{
  "hidden_size": 128,
  "n_experts": 128,
  "d_expert": 32,
  "hidden_act": "glu",
  "moe_layers": [0, 1, 2, 3, 4, 5, 6, 7, 8, 9, 10],
  "normalize_top_k": true,
  "balance_bias": false,
  "init_std_router": 0.0296,
  "vocab_size": 4096,
  "norm": "rmsnorm",
  "tie_word_embeddings": "early",
  "optimizer": "adam_atan2",
  "learning_rate": 0.00325,
  "batch_tokens": [65536, 131072, 196608],
  "max_steps": 4866
}
Below are experts of layer 6 (counted from 0) of a mixture-of-experts language model. Rows are named router (the router's row for the expert), gate (a neuron's input weights, with its number), up (a neuron's input weights, with its number) and show model dimensions 0-127. Each number is 128 + 24 x the weight over its row's rms, rounded and kept within 0 to 255. Numbers have three digits each.
Before each expert's rows: a language model's description of what the expert responds to. This comes from a sample of Wikipedia text that the model never trained on.

# expert 24
Description: Vote-table signs, verbs
router:158145132127087150161125108165111136145105142093138117197185144148144128145124144103094110183142137124108126131105140155121075134150109149151131117116134094088118139108148120158154091087113146161126086125155157146140134144112165129119161093119121102165130095145125118094118106152150110150162141134156105147112116152118168162146138145134105079143106121131155145180157104113139119122104
gate2:089123117146158103124143131126124118091119110182104142153138111169089169135142095085119101108118131105114127117129097134134091112176146076101144172175174125137139106155095085128147135127117154114165109153141120077137092138162113129153121157135108115138144181135095139098125142141174133141130140141139108132103170120143113129133162157122127130114123132123101087133089127082110142094120
up2:130118134111112116136110154124149144115136072144109111151160135120117140158151123082111131156108170141147139123130109159136108145161136093103108129150159128085131110168137085105134126166160120143178129097158157138157129116128145118151125109088132133165140107173113148144094138103180109152130132159078089172105149141115140133127141119168121093140134134136154120152115111063141175093105
gate3:179109145112157113125169195129154157130071105092156162164093111135118134127150144119117140139142124171141160123159083112137145114163150139166160153125146130099144125095133168131149159130126145138082139131123104115166140119112104119126133115110112101118145121144154132084122161122113103184140135112101154134163100150143106152107116204140136108114132113141160115130129157148146136136104
up3:197128129124110120135144093116110109150088118150122141166089124124128127088122132097148131156133157115087128164135098133133151125109159097126139132141150154139141149164136136087105130107113145123118132129140116110071157108132110121094180128089175078142071122163134105133141108123130146157106163093119109116122150160141099155111106185129134146141140161155084114122154152134155113142096
gate4:204119132133126124105137132122142125151107107126106155123132128136148135123150157100156165124101161115100138121128081138143128123155120078172130104146157150128150134138114145159165122126126156132102088141093126187147150140172107115122117124139099096114100149137159143090150181129076083112125118116089155109111121111123115133155153098080124161160150125092088122108140150104154122098133
up4:145148117148100136091127108127124114126135140118126099093145119144146119139190153152126108091138171133101103119099122131167137106132135104120122133085135121118137159154100077118116137108176141137109138134134120128089144143126125103102171135126168178109188124136146148159112129129129090101123151123190147146113159119171173139174100132140104116141149101129149092153131141168139139092177
gate5:132101132144137129142192121138169163103118092137141142097105128117156090135123119179148170110114116150135150128096129137071164077145139117147163168143159140138096137117082158149155109140132152123136155143130102144136157140098102173152208146142126165132123140134107128125106145117135108138137144131102143098152177173143115107147164116120087132141131123130136114141142090129131150140110
up5:141133113135116107119121159145142118124112092118095108096143130104170117097121104102126121171102136119144112163101151099085087117111074104132114134120157051135094133144080154133115120163120120146090085140132138096124110134120136170126101121119115150133091144115161118135115099110084098126104120144146123104143166133136130136115107120148103155113145153165118094185129154168130166136170
gate6:160156153110153083127139124081135154094121134092138139143121095114116133124165111106110129116112150137124091131140142110172133138184150136141132134102160166109057115106128122076136110140106098090135091130119116122155143151106076131116143123113104118120174141142111117118138135094153049121095126130153128133165104125155122131117133121127152076083129143138129088122104090134143124102107
up6:091113128177113143119135112147134120115135136138123121147122132079119121150079175141141069124120134124156118145075138133112144116109111095167139092138094092143136110121112115103115117145104123107068129126112114078140065115129162187141092163141167127150141144122146135109100141111144153152126136137142101119094121096146130108139115132158127140115139088113159171102107102163137080153126
gate7:172181145141150110126154138115149144114159124181146167150109131079140115150158111103206122147143141173178137135122144154131132115136123164134161152136103126125118094108134125130147140124114155134145126131137116090114093136159129133141129142165140090110180139131113114135121109114145076092117123125111131114128143118188131121084126171143148088123123139136099116150075138099150126086112
up7:145120120092118124130110112114079143128110110122132117184104145156085072137158150142143117105140155136175101142059136136118134105138117122131123157117100049095136145099149093137110121142106108103132126139139102120100108101130136123166117131145103164140138106123071118114120131127127156203090128069108152123123145113133127145142159125120132150099140095094133138121113107128139103135149
gate8:168121125140143120110148164136146147143112133113150131161121111096066104116158117155062129120133093102102174137122149115175153109161131090166140097132104093137185148114120110078127144136152104132116151141100137142134161155127108134138084113134130147126127145127117098135129147125147108119086109159183153091147166123104105148134097160118148171129085127115143108152132137106160139110129
up8:083153109124109126118131078125144092086150121164110145099141124187126130148087158128131172128115159121128093138141091090101111150113135103112136170145115112135078121128119132147139116108171153110149139106096131103127113090166158107077155120139172119125130133148158158127144113098115135121103125150084101146108154113160125147099117114101136093141179080114126137120114109095125103143158
gate9:129078161138142117118143163133124186137113112162114182145131115142152121109162112086105154115137129140106142111107075133097124135152142127138125150163149139104123135120149133118162139106113122118120106103101117128099131129128107151109087103119161164116187144120131111102099177132108084169158147084103162146108149147132139124105118155108169111123143115179165090104089108153142111144103
up9:080143116131121148115114118118177101107157142095135104089133094140126141128106093142111142124094156101173147114145186090111129133103123102113124094104102106166122134144119161092106136132126093120086183109120131117136151168104109129149090163115113117129124136134152175143128096129129158139091169146153116134121151139139136170099111107160153178128141147125106104160122110124075110105151

# expert 38
Description: Determiners and -ern suffix
router:136123132121146122140116149141125125118159120175114110136135084167159141123105138125105135091149112135131135103150145149148139072160121123163153108139096126138104114084139124144145146134138132148123096126154164147152140133120098082109123147119101133090157168115121161123132111102132101152095189141122176143165135115121086093155074185113195111141167145141121097112106109103125111115140
gate0:133108106133106079124124142074139130140115166131132150165166133119129123107153151154117141150132109148142181145123095134125122154140161171136154099142174117145126164121115120116154078124079113127161098156162088130121133135072122155144124122149105149118123144139127105065120162096138118084143132139135161145114124139157104111117132160197122116087143130109140114116143099110144140131080
up0:113125161120151175128131129184125108177117103133137127120086131106132126154107110125125128136175127097128074086156170122147122106109120094093104148110126141111173131128146140123094133122147115149122138102116138128133126147191138120119106129129127145147105083139102186181115116163121113116130100120137118091107144152094118158141140128036137148131152121157113161145123161124137151116119
gate1:103115143092119114149154099116094104142114096135137148148127139126142081124119124165169130131156193154099149147096124082108131114102111109136174113140102141126104153131066099086139152176106091088152135122109118143131111102130119105134107170154129108155142139164166141164141130123120109110132125130150117147136091111138128204086126108148098123137160133122129123099141142147098109132100
up1:149165165129098119116134152128153175131108148146121107103123129108163109144114128137080115125151113091151163147129207132132100142134170117103073097102105136129100146119138126155128119124150122134134173149127140103106120121115127141143113125127140162127138144120108102123123099102125105110140149128180157135125116111121158125169153123040153075088112151137119108158172124154134138160142
gate2:132110137100106136128146112141153092173142161148140145116157144123127070121101122151137145144126152143110097133121154164134088154120131164157176174102121149106142071175164118100162108101119110116103111137099146085137164193168120157124172098132166118126142131154132135120124134144132137106142109115093113103148125129185114134159130161122105115148124124127107130138096136077147115113135
up2:133172137124104097135130144093139181074153075122128129126141075132140125133119117095122138085137142151144090142129163149129156173107117149126136133135153127105129180124146149140099119164105134124135152103145129133143142137063121149134097092153131130149117116122150095160126128140116118153112066125085141129142112116097121138118137104099114099104124126080128070125181088137127126140169
gate3:122125135146141129138143134131167143117132068120168133145110138138089104174137090167145143106120155110168149116129136180137141116139132147154153126168147134116142104174139161175099117099100142132148126157146135100120153111125154132158111124178141104097091143144115094117132145165092112125110134162129119104141157111121131156138163099168109081091087143110154066140121119127117150155105
up3:121170092114113132152103141113119106133098124153147130172128126116166121125129161127124168119124157129115100171164123135110166115140118150119112147135083065159118133091141178135081062095105105136132120135154118145136146103120145126133087104161164098093091164124121114126091139108107152097114112122151106151123116103149101157117137115154125142099148155169119157122158115106149139141080
gate4:088152114117117093107121122095135141095132103175122118104166131132144148180145085172136126116124143129142126115156128134081144104156070128111098136145102133188129119137141138107104081079097115081178140165143118121133135112137086139169112127142108158128110094146091125143147135139130144159130134139111156142166140086138127147151143115154105085131145169129117100150144139097143133121101
up4:137121136077135161134099124114136117168147141117114124133133162164114126171154164123133136143144143100148111088141114118094093124181110085072131139132141135101123117134162111119137127093076098173126111133113134125132151143128136134138151113140127132097114109108102159077113138108128184129117134117122177133123088127141087118107135148120145133097081071118135130107096134147134205106137
gate5:159095141095142125093106118123155132113105137107168143155128097075128130100145121086142157141144103145141155132109108113128122103160091110126136132152176160090139151128149076124148137134119133116171143141148132165143124159148105154155158114166132087092189076140137148096087132144120126149110118139129133149144177124117104087117141143124117095135152153138125139120093101132067122154131
up5:169132131113150152105099124107138121122119092137177123137178139103143150123142136114125134076138127113127124199092095117107137094153192108101146164099082128126087102125117108124144120175120119129137096191171129161104110113114106105157163138124157136109154134119129124111120133121161141124130119139183072133090130133135126116118154105103131115125126111135123100107135106150120075142134
gate6:139095134163126139087130124108139142160144117155129150120158138125116146133101112100118112156144122125122088140089151158144124142143151146096146119120112129099143139125134142095140118155122175101087096116117103129043120146113095133163179094155145103120109115136148140116143189130119102098142114123090136167146120176126112173132130147120099183129104123146085133142104148120157169130169
up6:140149112085117144120130148142117156126122183162102097133101140126142136093153121179131140132071130143124108137139095125119144137146100097169124121128135118124126108132111140111110126161119149142130124159133121099148151109107141120118130135079137198124175120134152168090111094108140158117175117127115129120080092120087157092100153138166104140144124114088136153116071150176103128123098
gate7:137088166134131137114160108093134110109116064166115160122098166121102147105098145119170106126155147083105133142124084092139154092122152122107143090128141127139093116116101070104118162112119093134159139132162120135142153119136143104102156113146136129165161121147135145130123115104102135116143126131117104092126135131158079110094115124146104158119157078151102151136097118156119185133104
up7:153157121112123133100100146106137128143063139117147098097102158136099224102136142126133129125113119131147170179152100122133161117111116158104091080104128097103119115104113164167132102104110119135115132123076118137167142126138107106123094121125151065083145112132137138135105137122136138153111117141138146155124148126127143129103144136125115151144100073147143120155134153116102160154143

# expert 51
Description: Digits, colons and mid-word pieces
router:148117125154135100103099109142114131145102100158149103138124156129160142135149129099162118098136133099185125067162114158139145090119142133160134122099111121125143100106080146145163107108114080110117131152157093149125087123125106103140151098137149109156130174175107100094122122118086146111131141126111090170139150089110147152119146150187081127117112127136148110119128091133152138132149
gate0:148115148142078097116130136084101114140115099123127137129111090139114123126126123148099132125127134148133116114121118122100077069173155090128142143115176129144129122139137110152153144108103099092142148165129113153159126130141093206138152122140127108076108156130139142136154126113099116192152136136111098114144117152135120092083171126113155113136152118154105132190106116151117091124103
up0:139123124181140122145132118122121141145136152112104120157130128110095113129100109123143120148137166098177118118094136106077108075121129110140197160116124106150111147128098098149082131135150114123140139157099085149106091144129108117128136118107100128168097140100120165144118146160128072157144133148149140106149108124087133115144141165069126135101140132142090104071108151132121091128155
gate1:197157116120112112131157148116122176145180159150133133149080109097150118145161143149121130178165104146147133139146131169117122127187147123127138148122141125140169107106100123108140132138133150139150098151142115123148122129092114124148102112085095139136123115204133121114131154091165071139110136136086115150120118090104091102102089137137142122148107134119116102105155119131134106105128
up1:125115089108089132136131130114113148110107162103109120137055108125109161099111112113185112082124122110098120125180147169170139189132110083128079143153133108140125128127162150134159115094148098119141172132105126113153151127121106161132129126129138127141149114153106137145096144141141149152104094147114127114117084131131099161122130145115131117114093128123157119141133189159176153119146
gate2:159120127153106117140181115115124121162090123128086147161114129117148128124121127148106167122162112094114175126142144119059126088112084101122178127164136148085142097131105116064170145189143133135162135124152098095154126136136126143106093175146130135115136109154098115095151134130126105140124165160147148114152148109131132146153106154131138137088099119102147122103117106110140130124130
up2:148185122141155114113136147102138108090112148154055153095125165103106104125135145095141153106107124107137134101144153131144086101134139154133110138132140131115133148145121126149118128130116168136088083117161050120082178116120140173160134117135135134083171116145119120098171139149148096135158101151138138142123147167132147146131102112134129166106142105148161166121140120116116145128152
gate3:124114157131173114068151136110135119137127099130170133142155110101117109061146131137114089114148130135152195116101150111112123139139130100144164121111108173155155145128111141089109144128160136131134085129141159157138104146137125161142109137130143113121119104136126089156112157093085089073138140168177121125163099102140131115158104167128097125142180116142121117138127105110106110138118
up3:147079104158120132104130145161139093126105164163110137066142143123130125117097135144069136177187127110125085110133104157118151128138129098137145152113099191156143118145142173134139131138138151113073084130172107123134137163151122130143144112093136110160095116142142107150103111114128119152128126106149137126135100143113129148139151107141117159096157086124077091143154122143113114125126
gate4:175126130130098104126140164113128141139083104132146144132146137171144188119141137135159145145159136135104141128106110129124138135172118112068167148114123147149157142135128113155129126130140127128106133153135112107126155132109164116160154164156150143102119186135141084076155104074114116139137095138124121137075121107122082114114149124180130160165147162149094091141128155112142093121150
up4:110141172111129090128117111080111139110159119179085135104107137170139106099119189146101109079116082103079168154153139069165128126088155131156140155149097129123100106123108139110148135110144131145123114123098121119156163126104147132161083152120098152080120108122126110114150113138134139120145104128104139141150141134152148092150138100176106121142118146122149122122147105140163144125111
gate5:134143120137148077118140185123119189135159127135104149109124160123150112134113142143127166102119164111111149127116117119138147100158167159159166096116110092150116126137120135147129117137068142108135095119145169113147146113115143089144140147122075140104100138153111123110097131104088104152092154100090152112094185139181099116160138118133140087117117164123091109123119139136108135121116
up5:130134118139105089112139125142120102140112121116118114076103132131124051125118086180169123133132145129142176147115084159159148109105125166120132103173140135105177102151169129127172084103103133119149142111103155156113118129129108142190130087152137099130161120124140130103169124143115113090124120125092121133120097144073135143137115137114137108142114134091155136120154115153096120118151
gate6:134160136134121105124162117108116157107148115122123134131127118116123124134145146143147145142087170144165182154119084082126144131151125121091120124155117125096169121132146099146169172100115122138096129131127120114126162109124103165105113138117159165079110095112109083134128135124101132101138131156098102131177124145140141125115126178110171111058152172168140139101150129082134108101100
up6:104090152154100105141162114128138137170139071142117104119108147166145151133100079109124127126125158106131132149161099064174115141137136158116092162130159141131127120112110163104143134118101088121156094119149119172112158154139104123134190105120078133121109097117108118120127143153106145155123103099150125136105156156140136146120156146107148112163152145102105172106104139105151148106152
gate7:142147135111100108126128133081148128110106089142112147142121129140087147152132157107133155131161168146139157094148114115131100149157087116101123115130152160142162117124113187133169171154131082101107105117124123152136130181187139130152103118110161122112151125168122132103129172143147103173168134146173113127143116148112088144123129124101163112126132135168156108107085146104136113090136
up7:094146138129071124129100148126151116129144162133157133173163109125078140159126133116116116149098126146117058151139092135159122165093146133157142132152153186136134138137088109120124105103125134111106117160146166151146167109135136133131110095098090100134144145107131086100161139130148132130128073106095146123098089189135159119128125119152155112155158141136119121121123138119160099104154

# expert 20
Description: Field-label punctuation
router:170127098170102091086112134139154102117149104169154126128131144144175135117124161148127103143147101102123088116123140104122123163126142164160140095095101123144166132110090103159108132081146135094150128176155135146140114123150141097128090125138145119114169110148153099159123145111160122071113096101111096139121109127130120145123133112131093152159151097123081108107159160085145106147133
gate1:148155112156115090110148140137157162132133160128130143110085093100136135107158121123128152179090118136142148128099101136162136114168138078141112129136098125102118174134101092100165110123127105179139087099110092149127132136131085119120185110105118099126102175159121125113109134164143127142119146112158132157109141132057103147152140145147109107120087116158141115136138124156158113101142
up1:166146130136123108157112130128098114135118140120112114078155148103159207147143149127114129124126139143123119187108148102119092111133133133101168118143122104077139151108147113113165146171105131172143103143076122138145143142122103100137165118148119114178140102153078136103125186171106112138154131121123137126097143139104085134147132130097129113155150132107157137103118126099143176112135
gate2:131094166178138105156138118090175159109149143170079132126130130147128167188136140081096125129160136129124098095145115090104113096104149117112102138104185126111125117136135111141139101151159151084147120104112109112129138183083115126140116101126121123130093111118112144094116126105074115129159155115115138125100138138100127118160146153140172101131161149147103158153145155124143124133120
up2:172145127158134149155166121137152185118133092117063118109128145144131103143125083150147160142159153111139132121145148124126145096095159127127120117157124128136121106124145122119139066108120146148102171107077127139125076103128137134113135096164130161174137136146140127129103121166116153116161151109164126169120152136133111129167124155096131151130102169110076135094126123145173143141163
gate3:144126147117111122103177185147133128084137126146152147146104159111144111116155102127181167142125108121133117091137163155143136111143148190149129146143108146128113099181151096122134098120203116089097147095109117126091146173157139157116166170119107125127118140131120124148153135109107138111155128142138111138148135101120100096128111174100117115186140158134121140144125098117128121130150
up3:115141162153116091137109140095086090142149100132066141139153093134131140164152091108142097145118107128139120126118119117094129150100102151105132085101106110130119102146124111128149111155129102068157174128074117130109146142143142139172122126078150107123127118078143139123143136125099089128130159107129138112116136158129153103087110148112167117146122135171123096198114105136107118132112
gate4:095101139143157081136154110078150117120141112148134143128140104147151157160122129115121139103158116125117123088176118114114111117165117114147114147116130108145120133131121096094145124158125187108140158094108119135098126155116129108149210127146127103123133131146096141118105115148126156127118115148123155155093156099052114133156099155113150103158124151110096182129113156130118128095075
up4:145161092098107146176119127126092157162133147116152137127155118131069118121121080110124167126114156112157100152122149165106135128148168121144122151143114147136138094109157127116127130157104121179114127131105152122134169108092082140115133098161114114117107171116142089145151108120129135116078115125110127192086138154113091113121084133100123125135089145121133143103099109154154176138145
gate5:100134138118098113144146091108139121165127139136118131155132076096110136147176136120157168135135142148141139104167117103143094141116092108126145137158115128135142146119145148120118132162128150199142163137113120136173164170109117122161126168134125134102121153096095127141114128093149138118098125101100151164130157071099099096197140094133144113150118152131101162126134116089162157125135
up5:146158139121166139137116121108068134112088146127110113094145160156112151142089088071114126128133162130103133155120171081097153102140123154120134164112161145127126124130144094092129162157126102101142136098113136127081094127128122109123128142127106121138118134102103152127150092132109166165117112175172137102122083147129162122082112129097147146170123129120113109165113139151112130095080
gate6:160145155111087112108112111139149137092099096098117151105152150093123105170108113171118121184159117190125130091171098088155128128127090113164139166147137109134122106125152130108145115122102124145094103122155103145110102138129126146143136143190105123144138135110140092117052131167109126135129145145121143140146115123102123120127122108090137133150149137136136132128117114086143088074148
up6:111160125118093168153122105156097131126173128123115134148129103118147123122124123119191132124114138093186154168119138116112175122140202169083076114138106143180099140125079106126106101146161117123101130115121156126133156115123128115129131109103133102110114108132145133122142120133127104121104112136144143104137147090128094115126094130090149106146138147155077130138124128197119110163137
gate7:166131156161148119113137120120143148108145086129117152111100115143129116161141101120066175091160096136116161102154121172116118110112140120116101144098157114125123142112178072128138129143120141127101124157145123095137143139115144124176108124150119110101127108158126084116081116193102140098140157153151109154143135145126126121159113129143142141088084128128111120128120170101093189125144
up7:111137120131130149099131097188178131139082121086135101120090141104156094101175132126116124087117135118127105175107167168117119134090146139126162154139138117092110141118056136147130168123155133154122131161119117118160178104133126146130118130158125154101148113121118117099164130139141092166138119157128082124169157123136166125129131133104139126080156120148135104134107125122088110105135
gate8:190133173117134120137161118137114119109165116154108134173143074119113127125123114157177146165141110158152107140189124116164113097139134167140135148133137159136105118147158155120168096139162127152094116099059125119108142139132147138140123115138142158090118141123104123067127155139105127138175159124148139121134135105131128103111148132118161119121112143142116102197137112093149135117131
up8:143141131123102169149111123129141115146103154104160154122074182141090151131132171098094131157168149082104130121072107136132088151101127115122123131130151113099150161101123157111108147103107146125124131150188136099114105128137106115104097123129164135150087113082115168150135136111142091123113125146097147123134115188125151170143157116134120103099133143132175142114112098163136128140129

# expert 28
Description: Articles and possessives
router:132151075123101140106141140136108096153116086117139119100109123175158146074119156151083171126114083149146124106148137125144124134126112111116101095161119099161096140088124127165139144105143136125137137069125134156177117119138123100148103145134109127136153134135149160127104153104163145162090160164092172148137119173100130108166110142103147176145154116119127133131159154139147129121115
gate0:109105138114155128150102132085133143117117147122123116177148122096118136126090129127144118128156156131132148132127088143146140143160130155188143156176091109119113082140192146149134135148128102129143113159130109117109192149121141129126157128073147177123161139133143112135127129126139088120100110139118110125158080138125100175108121112123148166111165182110125115129147166074115116110146
up0:125149155206124136102154103157134130172152143124097140091113076146121112113145089129127163140122110165099139147141134095124124113121117084098142095113147136112166148130090114108124130117160123131156143121118110113107087116118128117064069139162127102143128164105098157128148165102120144150155161131145104143093143149171125108127127122144105108136139067143151103112116105150125115118150
gate1:147117116105100123151157140164081138101120144108104165132107141142121118108130072121150121165113094091153120091108076118080098117125116114156152116140158142121147100146109151118125105174122123122128144118145079129149127127158110155126141128076111170158165108168096109107162125159093100171146115124127137110104126131145084160117167135113127134140066127128137088132106102113112121148120
up1:185133127130105100130132099104141140113127122132181138120102137112126108101136137115122070135108109125106144093148115171145120144129095186102152161160153138128101135123086139159136112136122080113145133130108105109167158100156095183110081125142130136101128148133115136149148187132150092137148105180107133117114120152130120133129171095099105142129163102104093116156131116100086117125120
gate2:126110170121132120118134143134146148115085138128098132165132121122107127130128142159156165137155119159172125113134106113115117145085075125091132102147120133136144133117128135115167124122165139093093127113106130106167139123144140126132110102124105111137129120147131090186122133104117150144166134126148159102150142160151102137134107126172091125088158089105166117153136214119114115148205
up2:127120137100096064145151163145126121103102138166091132136130111132139086145090136103138140141105089133113121103149115146109139141074095117093116112160143150113127099122131137125104124111134109132112157124108115142153143129176193126180120117122131146113156128146125134164135099120144144129153112077152094102170120118138139108147089076139142152124144114138100121119132175083169145127183
gate3:136128131176156114132122129073142170122118174148144143134159158130092107145145110084112151141095148170077167117140113102134121097095137160118136181127102129133137125094127128166150101155170150113116132135107103166122127087081126132108165095117118171177151141144142119139161153126092133106122109082149150108126157118146177152114140105129130131144108147150145133119133143124089154128123
up3:142110136102100104150101121155148147148095163135132088144145068099164173133130146176139107124112089125128135147139091122159133146111117122127108116095123095170104116087113149101102114125110161139146093141092156131125121149101105101097165143168155155075123141138127111135114112139140145084133143150166125140152107092092123133157166167143110117118110107125169122128092071125126118117136
gate4:136121159117113120156111133081163144082140078112162142129160103151128138163161151128104109144146160127136104136065143118101127089151141157090122124095163103124101147145144119134113103088105128078139122150152081154131135107170082120142117109105105155129109136142136127135128070133125071121125144128142105140099093102115120154119135119108137087077117130132147089146120134134127116087109
up4:117149140113097156077114103185110111106106153108116138147158124105148143121092173118144123207184136161069108133166103092113135129074087135141136132140118114142123132136143105114158170142124141122137124157132160130172140149115104120130142122099124095158114112139131167102140156107105114143147138141135090116115121121142149096134145127139150113126130093145123154128135092131096142191141
gate5:132133174136121144115126119096120113118147105136134128172168133134130153119122145176099141086164177115128133176107171125100129154130149163099162147109086150117149123122121151114089119130159103110132156142137123132113153146112135132117144138142133114114066151130120085113146114142140083089112084126147075111118080124161118138097163128144120174129153107131110141133157116152115156144194
up5:146133162145128103111146126111130149169115118101171100163065112133119148133153113120112165144143155152113175124135134119171117143188117123103137125154123130097123156110133100130087170119082109131167138127115131172136160144088125140142111123160097128062136114135161134116123127134196123152119147178111117151125125148119132151142143148124116133159166094120114121105160116155115154093107
gate6:146131124109081136134127136066107117125211102125161134157178133118171086158150173137131125145145105113093141142104099134100104129116123168161123116088122132125136104126109100123146127124140155129106080149147109124122133123140141147113148090109098138138103087142120093068139149154121107105148056120138142108143112118123143120071148120140128130131107143141117160147126106146134109148153
up6:145139116138128114131108072158112124121074177141092165126155111127119114126116123062111153102115161123107163118157173099119074129132131080095128158151101149112139172139144170119116103148104125161106146113094132124108145128115158161150169117112155102147095138157139158097161116112103128117110120136129119122090157127158102132115176123131098117159147116163124149120118140108143141165125
gate7:126099121178092101123180112157137119121147113166139138171117112147128117151136145129154125136092116124130159117114143130180122102113111149091135110143145155121114122128076093073196105106147101104129172127142110102123133127148135154110149115155131150104083138169070111128100117128126107092111123153158121113111116105125130177105146127138103133147128103104113114123103096082109146125171
up7:123109124122081145122192100130152106141103134132129120153122127121175113134075139135103135156115145145140180122137162139129091128146117123091111113155140142128082125115112109113154107083136114089147107108145134123140133148144121130133128087139126164076113115156116144156111174131162146140090144180121097123146083124111142179107112116135090123143145110081122100158124112080159148145088

# expert 42
Description: Table cell separators
router:163153099094110158174109146119113137130104103111095100150142130180118128133150157172116138099174137119136116140127109122109059124161120097164111140102141117107125103145150169142144112141121116197155120154123146136119116124113094100170161098086109096127117105106142135114124153132136091140100113124082131128137117126137144090106115163125145176135130143068163144093139121133140118132141
gate0:178153171124104131125126149124129146108092148147139125129098158111175092121141127138107177070143188170131123152114129154094133123133137128121116081167170133133156134135105153126159139128091106141137084129099111137153118131168152108108102112185123110148150137111109114122131097150096162157089130125127137138162132178136098154111108129117113109177116164158127124155129153123146112138108
up0:097142144104141119122126096100115092135158144128111127122168134158165122137139096064170131166122091155137127137127104126166129136111076161113110089080140141091085123184134103100121141147124094142144122120119128128141135161157143118121123124138107102093084117154137144116118135120104124170121080146090127119140100136081147123119132190125159131130133113141110173161112108126119159168115
gate1:128106108173096107108150150195129150123131132144154146148132068118147142117143165132087166102149128144152137118172093139127147133124147143135137128148122172124195151169128137098144104121115133104129112114103089135098136121134143121093080139133115180163105116129110089131140156112144103161135146122135114113124172184145134114149120156171162114138128101125157095109105154103132121152137
up1:118120134127156148130127114122133092146082084112119118137114143119113155165111158137078092137107113120107152125103168105090102121113169093159134116160109138160131118087115106150118156140133136156091155133129134126141112117086120126137158102111180117174128109150153167133143128120131175089133163129124127142125129085113162180150130102120085151116109136132095104160199140144132154137155
gate2:131132135133137144135123114099131150125136105144133152120133123081155130153099088127142188156123118140105114127170131110144150119155139134104141164098121121147121204140136119107102140135120104141134111131131103101198127123104084145172108153159082141129079127152127100128113122061088092164131094170127107120161101154126138135100141103138156127080122097145124114123136146111131161141110
up2:155136122186150138159119108108124150153099096100120127129090112100155151175138108144112176112133111131075150127125123128134129098150145148111127199145122119134116215107116129099149138118110091153116100143141104125170157133119087136167094163142114112093117139131141123120107102107084134142106122147140123134119131133154117095140142092083170138111131106114168098130117143099145121113129
gate3:109106152122162129089157105180170130152126178120120146178110113128106121129163111138145177171133155128110144128109140144113109100155132088096155107162132154147106153113122161119095132101130104148136164104132087185095125114192127117157120151149129112158165146137128116112132140125116099118125152117160150162128105092152100179137122150113088136131133107129120102121076125114125132115125
up3:102129138110107104139108138127100147146133101122086102129134120075183156148143172113075106120144108128126143157142129128143128128079141111109097092100142157114120119079143127132164120160161108101126116106141161098162118104141130130144110120157085141141171126136138159130157124158123180155092066138119132109096106132114118119128164118123114116122130161119156120154201128096124110162127
gate4:102096156102143137132111130163124155153141134105092141162154163144163115137126127119098191122129139168133135136155130154137112145130089151108123137128155134100108181127116117117107087185132111154116115120129075145136144123095128091116119154151099106145084117129110112112136185140134128214107101133125157097109121137132113107158153158163161112107118123124105151141161134128146164133105
up4:147128150131109162078114131122118141159093174108150144107119135147075123118111133136096113114114186119173168120099171170167120140125147091108122089183102113152125101113117115143126125098108156123095174108156124102165095113100089110126093127120136093134174135094112135136152079147137147093124150115130120133110149133102126112107098119153114126140169099131139136125155143120142148127161
gate5:145121124138120126106132148168135140170097113160106166101114112149129105152132122069117146149090132162137156131170163140139117129134126175128126104098130128105095109160151111105110147138156147076132132094106101138126110114077150078131109117105093139129123113140104110148111145094140067129150148151116125117121131142093096109146085128096151109123104123164101065140152128093112135154089
up5:085109144127152123123137114115108114128136112102129111131125166134114154063102156122175137109127125119086162140123086103104163120096164108124127097131131150125126127099086098143160143119109123118112137118164096099137153091143143101109107116160090140093126165111144140150133150128106120092097113172099131129122115174163172128137140139136119133096143203147089124123135128155121119146187
gate6:126157121138188092116139118109135109145085172160153144103140125134157119107135149171164096170125106127130137147135143121147109076173130117158135136121121108133163124131131107118162176143134135141149164111072137096176131134066088139131149103145109122138129096147113100164147116122103137148123104108146104107106159094141150105162131104138121109121146154133076131163128163160109151123136
up6:067102146121141119123133135162194129114135140153142119141161097141100096139120117140113156099133199109135140094132156143140165118110132129156112019165092156086131097123130111138108161101168132129152125123123102115086124112130122122137167108110163144150104135126139116160107161132130145104134099130129122159134127118124132146116121134166107145075097130129122122135142122129110133149151
gate7:071066169144179099073155140139123138130096135129085146127128120136159153114116163149111084101136104135143124126130113131156152121135145104114159136143101124108133118136120128110156172117157101107093121132114129129146184143111113163162135126136193112111176121137114120133169117124118120129139152133096137166125155148128089145082078161167115117109124142131101139129114174126131135138148
up7:147155128183145139107138127083142140142130122099141112122116159123121112161137128161090138159136148120095125119098108123092150136097113078136125114054136146092090121136145129149107121143157101104116110148147105166113102126121124118114137139133173123130121148086109112130158130107140105092119129122151112140137103202135093128132127127132131138114142081142152133134077166204168142099118